Below are experts of layer 5 (counted from 0) of a mixture-of-experts language model. Rows are named router (the router's row for the expert), gate (a neuron's input weights, with its number), up (a neuron's input weights, with its number), down (a neuron's output weights, with its number) and show model dimensions 0-191. Each number is 200 + 40 x the weight over its row's rms, rounded and kept within 0 to 999.
Before each expert's rows: a language model's description of what the expert responds to. This comes from a sample of Wikipedia text that the model never trained on.

# expert 23
Description: Plural and final s
router,241,185,201,183,218,172,225,140,237,192,202,235,154,188,259,129,185,226,124,158,191,149,259,119,233,199,190,135,256,274,163,146,187,217,194,211,179,121,236,217,197,152,214,210,200,258,180,163,253,222,177,140,211,204,163,226,187,137,258,207,201,277,166,170,226,213,225,248,166,201,192,157,209,165,200,127,196,195,194,148,217,274,230,173,234,238,220,167,201,215,186,171,207,238,163,159,187,149,255,209,243,171,204,157,220,224,182,216,155,183,198,196,213,176,227,145,181,231,241,228,202,193,256,217,175,196,226,217,232,278,255,220,180,208,165,186,124,200,146,151,257,131,170,180,236,193,244,194,211,185,167,161,179,214,40,165,185,181,292,205,205,191,233,163,240,203,248,216,157,238,91,203,153,168,184,256,203,249,145,149,231,119,233,156,230,187,224,172,179,161,206,330
gate1,159,211,230,178,141,177,207,177,156,238,217,185,204,199,248,165,200,181,182,179,216,254,130,205,128,152,153,205,153,165,223,241,255,202,289,197,176,247,200,206,279,165,156,191,154,174,260,246,270,93,215,219,208,245,188,199,271,177,187,191,166,214,205,137,223,281,219,215,246,253,150,198,199,339,152,186,283,217,215,229,247,140,275,253,201,180,208,212,185,165,140,227,182,286,206,179,230,199,196,201,209,232,277,233,187,221,152,189,163,283,183,84,207,203,210,172,193,151,206,195,181,198,190,211,264,187,245,204,247,165,214,226,223,168,251,206,301,117,262,192,223,216,176,170,199,186,168,191,161,187,172,197,233,111,178,175,243,169,213,188,176,200,178,195,223,114,200,180,229,223,154,137,180,179,189,148,166,202,219,173,172,200,185,144,228,155,135,232,238,184,225,174
up1,125,141,256,141,164,110,197,122,145,162,164,165,254,182,182,212,305,154,184,225,220,204,236,244,200,219,199,253,181,172,241,136,230,207,134,194,297,189,207,146,203,165,230,236,270,254,197,232,217,201,212,206,227,147,170,172,223,189,197,208,232,211,230,252,206,183,138,207,196,166,166,199,294,130,175,187,163,257,219,196,204,112,261,220,186,240,259,101,227,194,204,196,136,117,256,223,140,164,202,155,184,232,228,229,214,266,144,226,219,227,164,230,257,165,278,207,199,260,186,205,83,255,197,202,211,236,237,142,203,186,228,187,232,192,189,164,190,200,155,186,141,290,248,192,226,97,239,170,195,196,230,173,181,158,200,191,200,260,181,221,204,219,181,191,255,228,144,216,206,196,195,264,195,233,237,217,162,211,170,222,233,187,151,197,165,225,236,205,163,190,222,178
down1,196,156,141,189,214,138,229,217,182,231,171,208,238,224,218,224,176,247,296,176,205,213,196,218,179,140,170,261,205,177,272,246,273,208,261,121,237,209,204,149,206,177,241,198,226,203,219,227,207,165,344,190,195,302,276,163,177,217,247,263,112,202,175,209,234,271,206,206,177,185,251,230,160,279,265,242,190,186,186,202,189,205,218,181,206,203,202,270,137,170,175,231,211,183,151,182,201,177,190,193,220,271,216,83,210,154,209,223,147,239,202,215,227,159,229,197,173,122,217,168,216,217,228,164,285,221,218,232,203,199,156,186,203,211,173,208,178,154,223,239,145,223,200,217,129,206,270,133,201,175,249,214,206,193,179,188,140,230,235,194,241,160,218,134,209,184,198,182,197,215,207,180,161,223,194,190,194,141,299,149,125,221,307,196,182,217,226,189,278,228,254,214

# expert 15
Description: Country and name words
router,138,162,176,174,226,193,250,162,193,185,186,221,169,211,232,147,199,183,199,241,182,209,206,121,171,212,190,133,240,295,201,167,214,156,200,219,219,109,260,221,173,134,211,232,207,265,212,235,274,205,186,118,194,269,209,221,215,164,216,219,217,193,223,195,264,148,237,246,248,167,227,182,223,145,177,143,210,170,165,212,174,207,197,225,190,200,246,164,157,199,206,171,192,183,197,199,206,176,226,201,188,205,198,129,120,243,260,167,68,165,198,170,181,194,205,178,133,272,243,179,141,199,244,195,166,185,205,223,301,224,245,137,260,233,170,170,154,262,193,208,222,194,193,130,183,207,240,176,183,233,160,159,201,254,81,160,167,178,221,183,219,164,226,132,237,154,217,256,192,155,166,147,175,131,220,164,185,181,180,156,299,138,191,162,267,203,135,230,216,188,205,281
gate0,171,226,237,184,213,204,221,218,175,201,291,183,292,217,195,183,158,190,111,201,124,160,139,197,229,215,214,180,223,134,170,217,252,216,188,243,228,213,191,194,244,217,243,217,174,155,128,197,267,183,186,225,208,140,235,206,187,195,265,234,215,81,219,196,232,262,163,229,205,149,160,212,250,236,143,137,217,259,210,228,224,219,170,201,174,170,264,187,70,198,201,195,234,185,207,172,181,158,196,175,196,175,222,107,134,189,129,162,197,176,203,97,190,215,243,249,252,206,212,225,164,248,244,241,164,184,87,198,178,166,200,186,203,252,220,161,162,157,231,199,179,182,199,188,175,228,195,128,215,158,121,236,188,244,212,246,176,183,305,203,223,217,207,256,157,139,175,140,200,166,191,233,187,239,193,155,233,232,174,149,198,204,169,208,212,209,232,238,194,163,83,230
up0,198,246,186,187,218,198,176,308,157,218,267,178,210,146,139,238,169,204,191,306,242,171,101,158,191,189,256,254,205,199,157,147,179,145,206,169,171,215,228,228,165,164,231,199,222,192,209,172,262,252,185,253,195,153,243,150,193,193,170,203,212,205,182,221,252,299,196,194,183,200,191,189,188,190,115,244,189,227,136,184,147,218,190,206,180,205,174,176,149,207,183,171,311,188,179,197,150,217,131,187,167,190,204,224,161,209,219,203,188,132,192,190,90,216,298,216,211,211,208,222,90,187,204,270,242,192,241,170,266,198,133,178,225,204,197,168,144,251,154,205,261,156,170,255,197,273,180,207,130,209,164,232,179,206,174,217,181,161,241,152,191,205,204,227,184,180,219,188,192,241,116,131,230,189,214,198,248,201,164,141,156,189,260,226,163,277,154,199,285,199,261,207
down0,210,205,240,169,209,233,201,241,187,134,144,220,288,161,210,229,196,237,169,193,184,199,121,249,163,169,216,191,175,158,186,200,220,199,224,159,191,235,219,278,144,191,185,260,196,193,185,251,236,194,183,199,272,207,228,192,84,262,184,190,226,243,212,214,186,185,195,189,158,150,170,264,225,201,231,251,181,203,174,284,188,207,244,84,181,213,226,163,242,227,201,216,216,196,149,138,59,257,103,245,218,237,233,197,210,185,183,260,202,195,191,187,157,196,261,219,146,191,237,144,225,194,191,135,203,225,203,282,194,200,277,203,145,256,152,217,205,185,161,166,188,213,229,184,242,149,198,277,197,175,137,194,190,250,172,179,172,207,220,257,240,198,171,210,136,198,220,171,156,126,157,179,251,225,241,237,211,239,294,180,227,202,118,232,200,135,245,203,207,143,125,176

# expert 29
Description: Digits in numbers
router,245,209,139,175,247,174,173,180,246,174,192,194,149,244,189,143,231,230,242,168,169,193,166,225,245,188,193,221,159,241,140,184,172,213,172,138,207,144,153,200,129,174,151,230,165,187,188,176,216,172,304,187,221,208,189,153,265,243,243,258,223,254,227,256,206,198,210,158,177,106,210,149,213,173,247,203,194,228,170,142,124,188,180,140,177,239,263,206,229,225,217,223,131,283,177,159,211,140,251,150,207,222,226,175,239,236,186,131,205,162,227,229,124,205,236,153,135,194,242,126,160,212,300,210,262,188,210,128,178,212,251,262,247,278,288,227,241,205,172,169,219,182,219,101,154,257,196,132,170,208,175,173,179,189,249,190,257,186,235,239,174,217,247,173,188,200,225,199,130,196,182,184,213,216,184,132,233,201,144,217,226,206,245,226,181,137,148,200,225,191,162,251
gate3,161,278,221,192,165,229,138,200,195,245,198,176,188,233,172,166,187,303,213,221,198,216,107,228,198,209,243,195,242,255,204,197,147,233,110,147,189,200,195,179,245,228,137,198,214,78,103,158,204,158,195,190,194,160,228,194,217,167,207,257,273,207,232,216,263,151,183,205,184,177,197,198,184,199,233,198,201,208,218,237,190,167,226,167,157,239,196,201,209,203,222,194,226,203,230,241,290,197,164,289,215,236,260,195,222,143,170,292,216,200,257,143,281,215,279,166,282,114,175,187,227,166,266,223,158,215,226,201,182,217,210,251,200,171,210,184,226,169,226,258,199,187,189,140,193,209,206,187,221,213,180,148,300,230,217,238,208,194,183,206,166,161,202,164,205,188,178,304,247,248,146,177,175,192,186,157,166,202,210,102,126,207,211,163,232,271,237,286,152,200,192,162
up3,222,156,206,229,212,254,185,241,119,215,206,194,230,216,198,135,273,176,184,156,222,189,271,204,218,248,189,150,256,201,202,189,153,201,100,278,203,232,214,165,210,228,154,131,254,166,166,195,180,171,264,230,245,192,229,178,261,215,192,231,260,227,229,211,158,223,207,183,134,183,188,184,165,174,150,219,147,306,164,178,274,230,160,197,202,201,226,245,195,235,197,205,202,218,206,217,119,207,267,131,173,186,258,235,245,283,191,254,218,211,180,209,95,196,204,183,185,180,218,173,179,218,196,207,176,225,154,205,212,217,200,159,237,163,246,279,126,194,174,217,213,192,276,195,189,184,215,213,236,221,288,187,208,190,194,199,173,250,128,285,172,210,165,222,282,192,147,195,220,152,138,245,187,192,148,114,206,254,174,211,135,234,163,212,95,186,125,118,190,176,194,177
down3,190,217,259,195,212,170,223,223,126,208,164,154,132,178,181,269,165,188,160,225,215,200,206,218,225,190,200,198,163,179,247,186,225,246,215,193,284,184,147,175,143,207,247,237,223,275,221,194,203,252,190,165,178,112,145,189,169,186,272,149,240,192,154,274,75,222,207,191,207,115,208,212,243,145,248,164,231,252,199,154,201,231,234,229,260,170,234,226,195,266,179,153,222,243,300,194,152,198,177,205,260,275,139,163,211,231,158,153,155,214,214,177,137,195,205,198,142,190,207,253,140,186,182,183,233,228,203,212,169,219,159,76,246,197,154,190,227,170,213,238,91,167,213,187,201,202,245,127,188,197,202,225,183,189,166,244,208,201,234,111,212,201,195,202,215,180,236,228,141,164,158,219,240,249,210,152,198,121,218,241,132,230,170,208,255,165,210,180,147,138,187,178

# expert 4
Description: Mid-word pieces, numbers
router,208,176,137,221,185,195,210,146,186,191,194,233,160,221,230,176,189,234,99,174,221,148,236,114,218,204,182,130,159,299,153,122,174,180,210,250,151,175,237,255,154,135,212,191,213,220,196,159,258,193,199,192,257,247,234,149,198,161,292,186,176,274,179,150,220,193,225,258,204,176,188,192,240,179,203,112,235,182,235,186,225,265,239,185,214,224,269,177,226,209,189,191,202,230,145,192,187,129,258,159,217,151,180,148,181,224,236,167,181,179,230,196,175,230,180,202,174,226,162,216,229,236,245,210,240,196,218,157,257,249,260,203,193,216,163,237,132,240,212,174,275,109,175,186,227,224,177,226,222,232,190,167,164,226,84,205,186,179,276,172,182,174,245,147,266,224,237,185,151,245,141,202,147,234,181,218,211,240,183,132,221,134,235,182,229,230,180,191,193,130,232,322
gate2,193,203,90,189,156,205,229,175,151,205,160,185,231,199,215,181,270,283,227,202,158,273,156,204,171,215,227,265,153,214,226,232,245,178,131,186,209,245,219,204,222,168,178,124,187,173,179,280,191,157,227,195,263,287,228,223,205,267,290,258,209,237,183,155,204,195,169,181,155,199,182,230,206,306,169,190,199,124,209,185,228,164,195,106,191,194,226,171,192,220,220,132,165,220,208,234,205,160,196,179,244,208,259,168,154,110,215,235,204,211,248,201,206,206,263,261,185,203,155,172,208,95,197,217,138,194,223,207,213,167,223,252,129,237,179,147,201,220,206,189,195,190,218,223,173,153,209,248,139,225,224,218,286,250,126,134,208,201,149,167,192,170,175,201,205,199,234,162,147,165,244,185,172,193,173,215,199,226,264,166,235,259,197,166,297,211,207,239,179,300,195,267
up2,110,202,215,198,205,151,151,232,253,182,194,165,113,190,255,218,180,240,198,219,202,201,171,213,193,216,241,173,230,215,161,190,125,285,233,262,186,206,192,156,182,226,159,213,197,189,119,157,180,181,199,228,186,186,234,206,216,246,168,177,221,223,148,201,263,234,193,201,217,285,293,208,155,193,177,184,139,232,167,143,174,167,190,230,204,278,191,169,265,173,268,173,176,194,174,129,203,288,205,242,256,267,199,252,151,197,235,190,198,201,148,236,263,182,160,208,214,218,266,166,210,226,200,217,219,209,288,285,154,224,223,299,179,227,186,190,174,191,238,196,225,149,183,212,210,139,178,235,234,138,204,197,216,188,211,210,191,122,172,101,192,174,165,201,144,168,346,240,175,188,216,226,193,229,229,143,210,109,171,242,176,190,270,213,181,244,190,199,222,127,243,197
down2,225,203,214,100,182,210,141,273,198,187,195,176,171,193,172,207,154,199,191,275,151,255,262,143,118,210,279,240,181,180,133,169,140,224,220,123,160,169,265,203,155,249,270,230,178,234,186,249,273,283,178,198,203,160,202,230,209,191,232,158,176,175,198,197,158,178,197,232,270,189,202,189,243,212,186,251,220,225,215,203,171,142,149,142,221,162,220,181,196,191,198,156,263,233,168,223,174,205,185,204,194,185,160,157,192,176,159,180,194,238,121,266,189,256,207,277,251,276,179,196,179,197,201,171,208,210,242,271,217,211,234,241,194,266,190,174,176,177,143,190,184,143,228,233,271,176,164,210,159,196,134,212,215,218,108,170,136,129,225,169,188,194,215,260,159,187,139,262,210,149,229,187,248,209,196,178,179,190,195,174,171,237,200,109,184,143,200,321,132,150,170,225